{"d_expert": 32, "moe_layers": [0, 2, 4, 6, 8, 10], "num_attention_heads": 2, "num_key_value_heads": 2, "final_lr_fraction": 0.0, "train_tokens": 314900000, "max_steps": 4805}
Below are experts of layer 4 (counted from 0) of a mixture-of-experts language model. Rows are named router (the router's row for the expert), up (a neuron's input weights, with its number) and show model dimensions 0-127. Each number is 128 + 32 x the weight over its row's rms, rounded and kept within 0 to 255. Numbers have three digits each.
After each expert's rows: a language model's description of what the expert responds to. This comes from a sample of Wikipedia text that the model never trained on.

# expert 32
router:105107096171154154085152144160158106159104066096129150081147106108074094121091120090154096086103133122187156124195086126155153203152156109163174107141136157131100167094166163109129109088162094176136152126172140166100115174080104176096164099151095126185157103070095120124172140170159113187130099148168105133116117109091126138126165175092087162102151172158085095126089153104190130136125
up0:093156138172143137128182107186068153183101056122151155127160131150072104167163136124139113118131125097139105144173055083151098107120139119162140095163126180138132077130114092124096163080136097149096149155126138166135156148088132159096151124134158180091147116079092108085131140130146110163142084153117145077148087090168135050072073113127092109079061183121134137116189147174148131115178
up1:099098107064131127100174115076167069160158152158093140090098162129143110129083139179114141109121112123145123104124119143076177162152094083139113119101115175120149189153120104118142090115096131152038082097091145075117138140124185107136124074179111138160140131165046091127091115129194100084137122056114133148141052135089138141125145167160108162090117145158123116125110143144137154212093
up2:152143116139103083078130160161183111126146121140136154108141147164168150122121155116166128081073133185151131099108129143073147155170104130147135073131154161134124077088141131159137138102118130090181135199087164118083156120078107178167116139070130097118110217165104117130163099141149136149120147147184154151119141118131103178125128167164107172135093126171167113156059155046179095090053
up3:152146102084171116076154109141078132117096027147145133105119135097182086116166155096182152086118110157143144128071065110123131138178120150112211130109107105148160169126153154113131132119118146115165179110171133126125185184083090139090112170121087109194089149162130152071155108122168113066174103108141069137136128139112102139152085160144094120098121143156091176069152169144157104126135
up4:103224080097142100079167098101157098107089092137034185087123138139150104105152109127124108078092158189142110112133141103119129136119084165130117071094158156100159111120183164133146178092187144124125146125164125111126147124106137177096127133109082148195138092074069121127162087098080090140117126144110170092145121174101119131104120142167107072154163184101104130139091115109179164126103
up5:173073140083144106159135138165166156176137157070165128141100098111148156082119098114124114120120163095148145144133108124103143123117167139154171162121096088148110142094187183228136124227175137076096143090100064140200134169111085099130139098174094160162120147137095131082192110128123131125114151146157114147125133108179127122129137128131081147076110176092135102120110196144157165097161
up6:058075172158121144084143121203174026129133144124136175143144160080135100172100124095084096126113152156113151068115149163169132113130157086096097124163109113084080102130110098147123132197120134101127129167139127139057150150109117148168120157143105142103169103155086060165148125105168125150105087150170139113146181125150095097144128150090149081175105126117106197116146170112105122080177
It responds to: Blank spaces and leading numbers in pipe-delimited table cells, such as election result and football statistics rows.

# expert 57
router:117109098181148151089153150170159099165095075088113148087146110108074086118094131091150090088104127124182162124196099128159167182150165103173182093138137144138101181096159167105121118087163097174141150118174132165101107171084097178109167100158104135190170110077099138117176137174156103167134102155169106119100126098095110133132160163089093145089147169147096078128092151095186134131106
up0:108106126136170180106124162079120137127094102154166114104147131102108161134090063094118141160082101116124112168151060093078122199111152133132151063105114108148086217182188174095134120214136166175128149142077141131067094167114124160101166165130160123166086127164138097117144135177116099136143180099152123121133143134085144126158155142130128197113171155102098183130163098103130140120101
up1:150100140153120149104127100140186133103127158116103097115102079087076131095098135137207101171095150151128124089095163160127156147130142105119173169179131130112110071064131135131246111118159120138108129155112065135103166120106141120117110093132150136147189087172090133165132071166059105211114088102170120144096095143137196079141165094125158148163135103151141111173114129105109152147147
up2:140074122155125106096113107121163092127103120098092133109121156096110135137121112200171115112143087164154125158142115115152137170142124087166137098162150131097083097086101125150124115168142130151136123134096139209185095174097171158074092068106107162129157085145103136111144093150191064165137194121156103101121195183093133099135127203182130117134149150118136080147095054096197145161099
up3:165122069143144084134077082101099062123118173132103120073166114184072104099152171141075075113144148125134140108093125095187134134148170099135129099166060148193087132082135146127127086178088133235116123167138142124070134138063131117150132120145151104130143144117127120132104099104118057171112134109099124101175105133121178104127137160098156116093106090124122099106126137130191129087071
up4:133076090040109088114079119140133141109116112087138145137098094167072085113166161102154113100105190174166110155107131167082184107146194137165146123124094102109119095129147110138162116109215077194127091106145149080155113163137137169168143173178121170154162097086119169167180094133167098108066111124116142167092137099122149126094153106123122153142106167109123127085139143169132146190133
up5:120106097166152214110174130140148142089120097109198146094037126103193112126112148125095127109138140109115101137131118128161170105097101128130162127107111151134111147115131111106136098142128097207161136134144115124117140159104129151121137132069104133105122117109132091116101107149149138109095066132040167181182086102185128167089113053103044175102124152130127178148136128173188062129159
up6:112099101156160147135194115124160127144102085095122127153123125115142066098119119089077157120130165106105182131100105125103141121172098095164165108131114076154138168145164130191146136069105115206152219137154165121106140130160136160070106164071085119212112130079056123159089138129165112198148113088148105124101120115051071099145160105131113146151110122102158126142138143085095133124123
It responds to: Opening pieces like go, ev, sim, per, Thom, possessives its/his/their, and blank space cells in vote or election tables.

# expert 49
router:117105094178156155085157142167158099162102077093118153089126127101074097110092130079154099083107134135180151131202086138154160187148174106173181094154137152127100175104168166106121121078158085174131161135169149166098104168082111180099162094158092141190157100068092130116172137171151101180128107140169111131099125104096150161120151153096110145096150168151111095132091160095184133134128
up0:112144079105068134129177134111147094179148146124119141088130147063144149098113191163111106066158151092065131130161135120119177159104047163142117138154152158105069129072170125172126151147153116197128162134180145119091159113100070151202190097110152054183162151090124128164105156134112118105108161114095117137129104150123117101136069139122149160123198119094155119111100098123119114146100
up1:181117127143160150127113138154063148141159107098124107079080131158190124088102134155161162059073153134110193169074137133103169117154120129159139163115204133138135113075117150087132088099211101187122195118155177137160144184185121142194196116120115134092124156135148107107076141140117091100095101130156106101124093137121118118197122106118123095106125106165087121143062112122134111136125
up2:114111110129087150118170075125129131153116137117113094116171140114077136128086155140139116090060179142117160135126100127165155126153098141132162099098178103135137143084160194115200131123112088143118176084116191148108115201108104106102137104166056126142170072135057178135157118152139159102144123164133163151110132135197084147115111176174123119116125129117077210100092168179195118158116
up3:088143117101130155087183079161076083109130146150098068152094172093146134108115102136095136152102150134097162168150082060117141123101163126133167087147065134186084115097091148124176144088144160133091131065172173171128116175130115040151157097096158168085106120151131119098115143173161133167119133094165131145131120108120120060135184183057111156083120106117137138155133161084146109157121
up4:097134140168085236070177181110200144161125113156125150120082096113115141114102152086173132120129134144136149086106164145157104146131088149116162119169147117129146128069141173132082124082091132116161162092163108130152137180121099130132155056177081161154195085103097141104136115102108133148090083148101110057153169132184132181128096157114145135069118132158123106102180174147138092140118
up5:138129126123148133071124147162060127121119109127180121138161086077127122137124141139146077110128109147120104137127103160144087111113134102148134106131117166168062148078177064110150121113127150204084093121094143157116139163151098134188172107087151053201213156144085079183109135076129120113143141121155093122140086152127112131105138155144147123064148155128045141106086173095099160125065
up6:142110116060129158114120124164130144155046162111152118165144152100125196130116122166119181071146145154211207100130158152142149104146112105139144152103143101170128203079222149114140137127120146108130139087198085216094146167121116137115096110158169058170126161129094134096130088075137090114126141155108122143153128125129127154159165120124139177117141148121125096139154159110100173149171
It responds to: Number tokens in measurements, scores and years, such as 82 in "(82 kg)", "20" in 2014, and ordinals like third, one, second.

# expert 38
router:194114132125121139099166197139130089144089120060114192119159140142118163106192136103122137114131165153203169129103104147128150147167155121155141120187138095107066138084145130081142120074140161152120155176116119140098119140093141148138138116155029193144108190177098107118207107154145110127109100147138152184159103097156082143200129113108098170126114139176173129122140157159145114128158
up0:157179143104131217149166111098098132135127159133143135101141072150146119053163114120134159166135120191121152136164118173171065139112172152109145080107106119091156145084171097101168143207178100082121144163088118170103123171124137123160068117061152079134147100122142135126079082136164096136145066121174153126137106111165093156114173130154169083089132103129143111130177111165129178091153
up1:096106162071119077139021136092108106131092191146121097142120133170087118128114132112109133123063088129152168115148118161106127113099119160101235122156108168195137152169096128158113109129140175165135142140155111121140151087141125110086090096118078128158118104147092111121091092124166138172130119109139153143090150086141141106095092158137105127105075094136208150121158152197139089046121
up2:158130108096143145170087113086089140070161111050109155076155105137125120083146133091192215120170105162137131138141062116140109135134128161171122104066169148104113134117086155140085141118148142110120139116172124112098123111095130144125102145068130142103089142140072137080166138084141076157116089131116174177046087137142128096135173169163178148124145203109188142126162122158084126095139
up3:133127141128122150112155094116131131060068147166124123127133163121128140105119146109137102133133179193105131138115135136170107074189098155119133168076184148133138090171117159085097148041133099165201098159110176141144190159158163150130161121131171075061095142124093089099135105165137089174093191072110138109146167164118061106140096220123133138104145150148131142162125094132111119147136
up4:067096113096098118111141159146102096107160075099162122092139155106202162102177082107102121155163156140168138140115084152097075118172111113149101075143153134097138147075114137178157139085104150198114063158100148076108167070070108131089199127111087144133135165137145155097143120143122062051142126105087128075121118154159150085090100079144138121109142144170105106078125167132135103122142
up5:144100179113134171140140145144124126159129119148135124178142201150168129175111056162154091138137114065132119178145096092131103109168184122145160130105126098078112144137118090134117184081165121166081118146106124081117105138119193118131063113169166149124055077176117079050168170160164114110132066140127177086136107131136111133165110089143102139152141134151187101102162128114187082159133
up6:135160183142160116126173083083100137162211103128109131117157102124124150127143127066081130139028155179138117141134119165143103145169091105095095119142146122104112172083127077097130100153122064150119132197101109059080083100130133130084155131103173113137103103147128160107138151126087085098121129162103108129109076096177132062195152150070149104042134119117143126125127141128141178150138
It responds to: Suffix pieces that finish a word after a stem fragment, like -ost in almost, -ided, -ized, -es, -ing.

# expert 7
router:132106098166154144095146138167176102166095083099114144087146098110078098118092129111156097074103136115192150116211099130155150188146163118163181099148124148135101172089163163112121120081168089180137164120175132168088112165085096173117167099158095135188145113085097143123182135180164104180133105177163120120119119090096120134130149164095087140115147175155100091133072154085183140141114
up0:074105111108151195093137139163138085157077154081118121077121124110185125120151128111164099101120147131132131110114148105114156187101081126161094082134140113133215146142046132130112132093089118144111100160168147115070158114105164102122190159092125082106174137112163063107138165172072112158116087121159190155164049113157131107087138162078106145095120111142172159091105168134142155103131
up1:152067109174102140124148152198121119116145101096147160154130178078096096163058158085133154102140148089179172146149163158168130140153153148153080129110124122093090159156155103094111099165216122146150099080148142096106170177099123184081163129117092117132160188073076125181139111118116164102098126080139084137128141129129102134120137088101126159109112150193137074132199091087134118126164
up2:119164103129046164122089123156147116140116106133070164161153113128091143115126130090120118105149107090144142166116084151116135120175107121104154121142155150120110095089129137105164120050112127171095155124106170178095138171124196159075113150206070173220160094130122117093096125161181153117128114201127130116112148092135153162027116126173133185128124153133173116114138118154165131184123
up3:199138046149156083148160154133137151155116068077130139061188125126113102135140136124130130115108131126141157108189138084195126188127107131131149164181119126159129106110150128110182083168152107139134165138129114182123129131118192113149089066106184178202132128138119079164134112117144128178126152097127044140131158123126108081098085141101079158072129189122117133131086099161143156110099
up4:133128190091142121091094132189101149115157118098142164116127144109095135114147113114121125122092129154218171125190113120101172058144088110169122106159073160121155146119075138104087139133160138093135089121092129096069129098025184189186132155154118120133151072136104139098153130132159142110090092098171133145072081102101151120130111144105189146074180137125143116115081167138127180143138
up5:116100140146124148118164155081115087155066159084068176138119068132078156146116150126144151118067159115099148115100131124184099124152165160108156119124151058071126108196154204159119111141122101163147126136078115122086116141152127171113117092172131093194153109101141135061124126158109076195150125160167115111147177114120109159035110152147132109120130169126095093117156159113188133160158
up6:120063085086126116081101124156130165100142152103129151107094144147088144121136137117127086149093170142147146157089126178164166131177162155197160123148114109184110198085107101110110140172134180158163056189089152171120193107052136233174144130156160121161117101105111135138179131125144172154101183114130088140117104101142159113170124128129105138073091132134121135118108169111117095153127
It responds to: First capital letters of personal and place names and institution words like High School, County, House, Administration, often after "the".

# expert 16
router:198106116145121151130174134124178057153147114060113184126164129108125103121167136120157093117089159144113170126114112187141126140169151134198146104183102098131152195106116114058099100098182166146151206151114152151092094113114129128135150121137084139137108136155114111056193114126168118135084124145165137165128112070157115144159133133120112191124166138167190124153159153107120122100212
up0:123141103170126121125100132109178151162132186149038098111133147166107147133077083196133150115112171061172146071160137131119099072109141079134152129120155107084116100131102100120116114151122159133125098108056093140112163175102075101098079149154141091145180111088136158109096090158112135146125110155118163140114144145070152173069070059168121151171088096142129095087147155122114095127064
up1:072127119139124076111089067106139082122186137120141153148113142129087133099131118093136141152110150131143134153116169147136139156146101102166100109088061120115149110124192105156095098089132127141106118166210099119088157116131133099124087085122120070152152129192146072146076132093073131194164075129115144094079205104095078123111112131107100085137139181117165156180077107167104055101148
up2:106234092134161107129168110156119092097130125132125096152155104158085084058106117137087116189114159147181138155083143130196106180147116102123118145204115126097116171128140141157136103151130152105100084122088158159142128158154144156099161153122174167147104120081130086103128190157114152106187144119139141132116121101187109119070089103123168162139150138073150096100089072097192184139137
up3:093059164160151123116118232084136122116136113147150070131048156099133106172146166151154107131200200169175104079114102097116106126127116127145087177174088140111099119105131115077108090126134108160117068158076138146141152096102176141073110115109095129140128105137126065161101175099138100141121154127139111108164120177147163141092150071104135171140154144152101107150101116108088143054140
up4:165165127151093135076146114129127153103129108104123152111117102110163164072178174145129156141116137079173111144075145102153094189057119110144136042138078177162130098188115121144160073105115067141156138136154144098184137097111164082164104122155097115098121112079132077132126055128145088127154137155124154119198149202143103129094167150065136178120134102102155110144168147116187133122141
up5:176104121101153126058087173129135087066126123150147064141115121095149137153125150131125072138203196151087153206148119127080104140162105129128150150115169143129163124144162155126040075143135046110157170084101095122135148143127086138101132151105148171124167113190173139107091194138121150081182113080134122118104112081137128126131104101106150137125121143158110065159165150077123136143103
up6:112150115129093115147148142152134143130106132125092101126104157120132146068094114124104095092150188156142116157133135129075096161117166116101090166100077123130127070098112213051113104061078134179205081137177133105131158123162118133226129144121144101144123133169104103103085088096128184160075124119148184075119137138145161159078126123138115127137134145095115094130192122130171138107204
It responds to: Word-final inflectional and derivational endings completing verbs and nouns in running prose, such as ed, ing, ated, ised, ility.

# expert 61
router:111105094156145152088149148165162100162116081092116150085160098104074088141094114080149103085120134133182147124184092134153154187147158117169176091149132165146097167097158169105122112084154083188134159119162146170107119167081108181108167096153095112193156103056094123120175158171159103179116097149169109129110118120087127136124151181099094138099145169149086089111083157092188137130111
up0:116101078178140163129172104145094126125178121137115135144094151163194164098136114174159076140179199110143120092114129185118142110176133093102082109101085139120074132110189171058107148100151110170170100133132178129141130151156144122112055093182116122155091153123134136182131138167141127148154097156175095130124140123097101119146142172088113183154064182129077149087096101114179148143180
up1:117110031158135120163150154100084116134098157113093166079091154094155120124156100083136069130126081157084139152108153112155134152108093100053189159118103113083136126071087151118170117092131105159135184160165182166082114081113121103141118123087163112146162108131101161110100123139202179203180143122119147107173096127132113171121156133148110112114123145084177109084143180110077153100129
up2:161125163103112110140087074156112117149133162165168112190188068122113119134074147127175121076102073129081130084092075139160098133162123128102196069146130111132130134109159136118107150138146103128163154172150087116081140233087140136068145069180168144142056159113148102111065097152101091129135081176132144099130082127128114150116091150133130093109118116170151117122135089162099154120101
up3:123206116113130185102097132128082176145130144111157079153117072079138057143171112176105091110148140132130125132085074133147093151140126140115131104115102127127114127120165203087176127181154121047146129072194177086084140182079113130097077094152093121195156090128114146152080112134121135142145088079141120149067119109178119085129156132146125100147156124152118137109114113051094130129135
up4:089165094179119114093147113125153109199169121147135074090118133131139170153130186185189108129092115103159133142150141109181142156138199125155149107137083095123102122101132137079115154096135087163141172088126147142119071098154093169093118130148141106164140145198179191066129100102141122135159125168131126107176129108071165156158070133090137095145170160117169130154153091165211141176121
up5:067114128132118136127118087113156142202113177142164161097156075111120151125147166232141123157130113140122100118138115147134147063188130165173184118110105189137126114170139107119095163135194116158166159160172147137112103107054107141144092121126124089132161139180161147147098113218140120162138184103114136079147130055121081111114170122090104138065123150176157118151140111136168115130125
up6:127099106133063178178164084093149073129131089114083138159097104079100080130094107141060159106088164106170132135133091149075181127108165118120168114106100203094149097112170106118114111095132124182094160129143119112075094189150164148135100115064106106169140134080090137145126140116150100075102106112173139124117120111146125208122154137158090166098137177158115133131071148084151061141137
It responds to: En dashes in year ranges like 1913–1915, digits in figures, prime marks, "million", and capital initials of names in tables.

# expert 62
router:118106089172145151087156150171159094162108079082112140091138112107080082127096113088145091079109129116193158126204097122158159163156164106174176092132123139124108172088162162111112110077164088173148158129167131165100104175085099173113160100160093135179155099081096136129179156176161098176126100153167100126134122098090125149131156180101095137100151173160098094141076147096184137146111
up0:138099118152165210195122076196124163188115141093112116066135135153087069167080097178161148153137139147122145122106158110131135123157112138123153145124121180076123174161112108142149155130141134120113168105120152158141132213162092128111153082084079139189097148130099074136164129111087164132161136098161086115132155129099121121118145179055107121065150136151104060166138180108145168131100
up1:150111098194126188106146126128160107124135120113091171092128133078137112145124088099129147109110158179150091123097108120100128125107096093080110155104085104129104208179135099233136183128103112070120114089165136082112110145144142147170091128189111086199183097149147100068090116166176097128082120110100110137153109082132155117151155097101113151177122113169108089125119095061095158131131
up2:159157097058051150176139098114170143182162174129105156053147127114152114149110119139138140036104087108181160127103155092138158136123165131133098171086130150144115184093181085113090129113141110189092129163106103168129075168131104145165143098143142143156143131134140132241131096099094127152171095134132079103093111148133154095130133114137197120106137079091102105118095151143131158101117
up3:111161141088137172103138076160163143173098092148167175087111157184108170109118141147155121124083107129147160122146146145073101142157133095111142103142078114189144176157193215117149185158164133108093207106113103142045145135070155177092197098097106129137119138114163129144155142145189141173129098188136139118125113124096080136133095111155109112098114124157162151076124108149166162141111
up4:106083109132166191170131120101140154172123133115118127055134073092153082105157143193082110115139099098128174102119064143176176125115165113140117095175143134089098149172154150160149152140183133165157149098144133156161124140124102102072133130088077122143123125065150117102096063183116062112077109109143087135064118094096083107044158162144097157144146147160112103151104171113143152115148
up5:124149089135155183101125144099151155157068163153211132038172127142073108176118187116137101125173130123139166148105150100119170174125169139112152133110082081090088136099216156107167133077140131140175153158140137128085079112099112179173166084098146131099160133126115084086083132143096123139114137156118123155178101154091084085127114134092113169109123100134108109188098139071143147094111
up6:158122130181157202108217134120111134044121105103156154125087130096132151133217147169149109085100166169112129095118124128148134117133152148102184106103115157112110213196079114101137118113176142110155162134160111113083143087110126118126027120158136136188143130112120170180137117111139163132087097127131127120105090153105148131090108122074066152129130120104105115101156130072160093150095
It responds to: Word-initial pieces, often D or d, starting verbs and names, such as ass(ociate), ent(ered), D(arius), won, qu.

# expert 58
router:104104094171155149086149143170157098168098077095113151089132112097085082110089142085145102084108138120184160133196098139157152192150149111166187099130136152125097178100163157107103122082152081180137152122168133171097117177084109184106160097154094136181167099060095137127173146175156102178131102153166115121112113101102123139124150171095089144097150174156100085135088149100184135137112
up0:112128080096148150113186143126122117187118145106127130152155139098111108150117150187181140148146120112158084204177106112105124139120142089163132152130106111146236156085143125209160102107185143146106143070127088123105092121159147140146098105144108169180077106066104108105071120167157149099148025148152148161114142112152168069115098147118103155121120092173136162135150151108124154081133
up1:133111139154112143093141119110167073087203170109156165127198146178071125130154131174194154124101104093125083079157109168166130141137169091103190117188149161105111173137140118142082116121118124126115118185132169109107129121146123156141154140158118102155122137131159127093148132155136046189056224191191142119142144150145152144111150132117148177154133098157129157112136157127123129130203
up2:119088123109096185136148117126160150150140086086120130133126110036154095104127128090054136109094101114196135138172066158155170145083185124172127164192086173130141096098103120181117098068155114156133126161158108089092074105122148161138146099118145085210119107104083139099121097142101131130108123175135103162119145108087081152089149099126183154145132193183092106160102137131123118092141
up3:154085146145093169106086139136176086142100087138139142099131050149112155136102211182162116117076115114187168101111128063192102096147107118128164132120105099111088119134107139121117137195163108134102126119111202146062083119091093108115188120131107150134131065092114129155149154103090094190173099115185113120106133158151126122172169089068137188117127107152166121138104087132148159143114
up4:155067154089133181135153099107125113165129079072150137174181097124068088147140125155156144147106067105090088144105119072162153107146107114124149190124127154146151119095154128121088130141146154123185118158103136163175158160111155079115218107136145072116069126138071135139189072154137095184148113095163094133109126133159078105118210141182108109115125163168141101148181116128104120106143
up5:159066181136112087083155137135129092155141093097175180119123151177136129124088109128121144081079113148126085149105049121163118164106182131112149112135110115080128217120155143086191158078136191131170163103130096157107147150133157146109157132136104129151175105133135107088156100107100135091111123179161084116117140109136131085141091180080168161112092197160162075146061177092134121110140
up6:143133111144139155115152093095093069165063072076136112023211126126119130091149088142156120176115106149044093128174179065145136134116118095150104112087130134165152105101076129149148104116133082159090151140139137153081083156198165180102114108126099133147132152186103118132145169170122095166131088152166118145110124149165165111071120133109135137119191102137150133160118101139158106104110
It responds to: Joining words and separators between list items or clauses, such as and, &, but, commas, semicolons, closing parentheses, closing quotes.

# expert 18
router:110099099158149151079164149176169110165095074086102143085141123106072102126096138089154099082110128130180159123193094125162144193144158117165185089137131142131112179100157164097128124070161088181140149131167139163091111171075105181115161096147098123186162105072101120108169138173155107175112105144163105125122109101105135146113160173106086149079157169154101091133090160090186126130113
up0:161201090143188180158145079168111074148108083097131110124076104088147101092136132088108106146207145169150072110109138131107153167115134174101144112110131133143123136118172153185130169097184125092139095164179153168099137099115141134091063125157093132182120115147112159122122128080090138122135096146132090112086108127062109120177127158092096174126042085142150112079124133169142158178126
up1:121130093120146160151178112111134116145135128112118145137114093099100139138108112089081118140150152120157119124135162153144118162118133091123141120145070118120151149110201115130150145153155141197135139157085130120067048159092126132159136128186102166188057133104089135117051098132186122122116119111151162133077128113077171162142120115180153059126117244067139135127099111055121069105103
up2:150113109107097200112047102150114065104145104078152153107149103137102175064122130112130152116109110103162210175126162111161149085118130118121165143146159146076123114118140110111123118146170158161160185093160163140133064126120147159129135079173096184141147094108127129170128060151160150154123131179144100118151149067070094084104112162103162141110148107162116061108102187139119060144112
up3:121121053116130179131144108126130134166162182113107133160109066087105091136140155176111171104104131122098180098146156106093169146141140149138185081146109122089103098161114122102121100133143150133118093149180172240071147098079107237175121113110141090099116124091160134137107104166127086134162126082150122157127093123154129106131151113047195092134151114112118142078085120109150116138132
up4:169124094140186170158134158133041095166139144138142164101103099116147140144081104194144151076108130100137131092163158095153102121190152074103138116093108166152103133182104108149088090134107134139182071141092165148127089144155118055124147140191116080182123129143133089134163128108100010112099119158190138144138165139095143162122109100120106140110155155082129145188136093129136133149124
up5:150156069175141125022135139140082083191136076192146125154109144123105152070123197141065129089120141120131147129103102174144149179128089131167132154120129140130056116148126150177172145112162081136142147146144150128130098135140102176104168115150086079175102107077134171131141081097117105119150097111131092128111077118122106149195133156136088159101111114096117056127102101146179101082103
up6:128131131159151142119142128147141096141128130114151151129151105110119133140165136127138129122145138114107121117131130127134096125123115098112153126122132138133155137106118116099145114086157132193172175185106149075132200134192123134159183157083081131107080115119078080248110114085133138214208072174120119181128071102132137043096127103064108083144146161141080098127152122131200137166099
It responds to: Commas after a noun phrase, plus is, was, as and dashes, mostly in sports records, album and season summaries.

# expert 41
router:113104089168142152084151162162167101168106079097119153086139116099078095115088132090159098078109121131187156124200094145154154189149163102163181083149137158129098173097165159113120114086162092178140158130172139161099117169078100176115164091157094138189159100071100120112174138177161105173130106144166118122132106112083137137130147168096095142086151174150092093138083149099190124127115
up0:143077104108150159099112141160095136106135157115141156143117124129152132104141170145179056122094098126043109168162146161132178109167132088128141086127121156140133138163131123176088088101103158153172167095129177136093161109150128049049093147144135119188088102109056121147185174117176122134157139146154173157082113121067088149142182098114088173126132198106115101155117091100135153106108
up1:154097106144174136166154140154139051102154087102146074149149136154091110144172125109172167114144166138093161126105139100189131132108119085106108129108113124131118126111180086145140139146129118213154094171121101196094142155133098153179100101135081077148133117120093112129150160099110146117184072144232131132133155156151149169113105175152102116164155094105206125124103141090080108083201
up2:152110117166138091144150087148099170142143175135115131172195166124131131101108092158144126071134117187071081134141149111212134143139173106160140101087104098161118138101145120083094110090146172121108124119173106160115146092091072154067023092133135129163184154137138175086150095176136117065110122108129115177173146121130132134105200119183157106158159096161139187156115125120118131126104
up3:156133134112095115145108135104099103190149108113104065110203095123109139144090106102163134098115129095147146116143085124137143139215145166157115105143026117121127104115114138114115096134166107191122095148153126139080096149105141145163116060114153136194101139076142162160135098132115186178146068140126092113150080171058121132064134173127140174109092129123165126078163142128186189139147
up4:122077138130107133129171139187169133096101146082140153083098112048136116175086096131092160144154142167107134114172118127083122178091073142103137184089127148159078099089160113121127117119146136154133160074102152105188113114090126104174159161054094157216154112100097137178078116113110163155119087134156056122168084143122085055120152127118078115128071120154129101139132145139136118133103
up5:114134123122104130178109113170126101153106094104123131060107142129079131123165097041166139117058091071138175151095092094195127170131116107059144194130149151096165117189175112132131128105051130096093180199182128102095110160111146135080140123131153106119112137091069127089145093161085080081150136128160117134145158119129131092116169122146150181142173121118131082134149161115130082123132
up6:093160146091149122092114136162099142190111164165102152123138190163128119171173144071138147053130154172109135124159082114155141139101066151137160089129124112151093117102108164120120105107118124121165153124099113083114123112066082111091123088131150129221079129110130115172068121125164123088138098193079098146144122057197151117176144144138111190123136151151099083124182147126126134073072
It responds to: Single capital letters inside acronyms, codes or compound names like NATO, ISBN, BioGPS, Saint-Germain, plus Thai characters and two-digit years.

# expert 56
router:107098094177147148081167153165168098165103079093122146087142100095084093123104135094153091081104127127179154123194096145153155213153182100162173098132130148138101171100161155098139123086157094177149158121169126172102121172083103174116163102155096136185155098077096132115170131167158094177126102153167113122102116104097141148131151168105090148091147171158092087130078149103193138129114
up0:131136088139180125141066168156132157142116102168130149114188094064144077168084194075154167057083153079146118154137146078117123090144080134141127114092098131166132132136143170112092151141154179080186080160201090145084137155063173165115161125145123152108146125091144191092101125169140070140146112091118069194129146112142140110156166116179148127130121130114133110133118131155132100116128
up1:147149148186138170146145065161097114094171145101103124134084134132139102147074155130167150075101134128195164154095161173111146102131119132155141154147110148119079071061147135118064076109096122117118146140132172081049107229101073086174117053148124121095119125134122109092133164092084129128126146135089097163088107173119152127159150146100154174112155166133183114125110175106153137144116
up2:145153124121091158147155146153115116117132149129139114141043096148092150123087066151098088100106154084204160098081091120114145104118136117163107106145118063200126152108122156124185135071169168095085179116080113114066136203141139161127129102138107172142177115139163130080187132193170122119100184121121142112108119141128172116197130123091127106073142106109132132100123109138183066118105
up3:115135127110147139190098209170131156200097103130143100135145145103146086129051102110116119143150139131129197160199138138126095108097146134181168140123131127135070111115145155144122096100140131132080086104090141129147144096139127180134138115108186101225164139120100087094168141197109191157092125119148103087138213134181100135122209149095142116117161130141147088130118158113083137128124
up4:178138136152155140136158093157177140164085134169102122148134166128168164155107142087094135155137099124122110124140131092123148148102106120142177079158157104109093149074180132131078113162111066117139163109123106087218151147144085162130082132129104109082085113082077064092198106133130093123159069104139147119179115133121115157184129116114123158088133234153075078144090137110122093102094
up5:086069101168139111136136163101102103119151142153169115152143127154126098164144117112110078097142129132116177137108076144112110133138088151116117123104114144112095152120151162131121149101126132143041101216177168096091096108180075176084122128108132149112159149142153116142128149053175038161161128150148083148123160129098180178111069140075130108166112123145101099149153018165141104146132
up6:144100082143142184103108139169183111108145095153099141093112112112103173109090088087117139101088125152087084106133087148143106187099174090128180166086133121123063164125158162131130125121092075131120106127115133088118139179130109204166112039132191119176163146101125163118125082122135083166169102159152163121135111118154119157153119110160051088160105205173085136111135160113118176147136
It responds to: Digits right after a decimal point or century prefix, like 18.67%, 15.66%, (2006), in percentage and results tables.

# expert 63
router:130097094181156158092151137175162109170094081095111144089147108098078091116102132092157100079104135123191154118196100136153148165149166111169182091139134155131101179096163165107121127085161075184141162136166116168091106176079097181110162096155106139187160123074099153123175150179163107167133107153172114133123121100090121143128158159095088142096154172151092102129076147093182122140119
up0:088170130145198158120170090071147146172118123136151183047059141153125065070109206158100128144066111124155116131100155163124142118163145127123138121093132090144107118092146190106111060155165140177153145120148205126125124124114132129075136089140119139125119124118111102129100163109135136133090100141181112168121150121087097118098197136113124155049155159209113127119119156082160117122123
up1:128153173145125187090138199147172154060134115122144156157095119130077116146141114127147133135085169129156162142137142143151123083121080102102120150099099154130121131107121176099178096156156111150122166160096142165075121119108105099121162176132060103165115039138144116172127157098147095138125163130192095141110138121147107108162142164141136193145185025144113115083172208154153094115166
up2:129075148166135120121134041127188092132063131063077144102114107140083136105163181128120133130107129139145135185145167174152100143155068117093136120168137188127073196157137167099112152087141171159153119111122128073144089135043126138139138091139148160173098113127110080114148176139136164162114121135119099119140171152156134135177158114196094119110121100160138069127093146101159187093165
up3:119108148180147141082150165096152092125113178114146131118164127071081172125127147093156153123110167102101147127159103134159142141163129111172193172092089144137141147103102113133124083071149142144105138087156058152172127100067120147051156165126078147117160112129141112087152156126076113164120106203154130128134138087110161152151103164175167140154186178102086083087132147042118165180149
up4:121092102101159131124106116185058129218103128097143148141154103185112129145109114093113098164103120137110096129192169163156172129090136135139174147151119121124157120118077114114110109095137097224142100135121145105087073132121113144141098144146179129115131117109087099120111145126144169178130083119116058155079158089166143149097095175105119223156057128173122143068107119175182142136126
up5:125109158139131153099112164136139125147062126130138133130129171110111091120153072079144120107092147162151179115139121192131143162127129149111136123195146120169119146145156109087103132088136109113166098182158152114089109119156151144147142085070123128207089097142128094041132165191120067216106103165149192145137188112129142112094161204095126117120097170157104111097161180089099106106156
up6:116130150156092065070134142113153102150107120116130161142137166149101136133139106057124110116096144173146084144189077142132157149127132176191156104134096080120120169131113183185150116141165102162093142141106125110108160055124138152183183130108150087118169082130152117095064139134179174136106140108121089165111164094091040068173117155188130161099181131162091078135096135147131112123115
It responds to: Single capitals or first syllables starting a word after the or a heading, like R, D, Rec, res, man, St.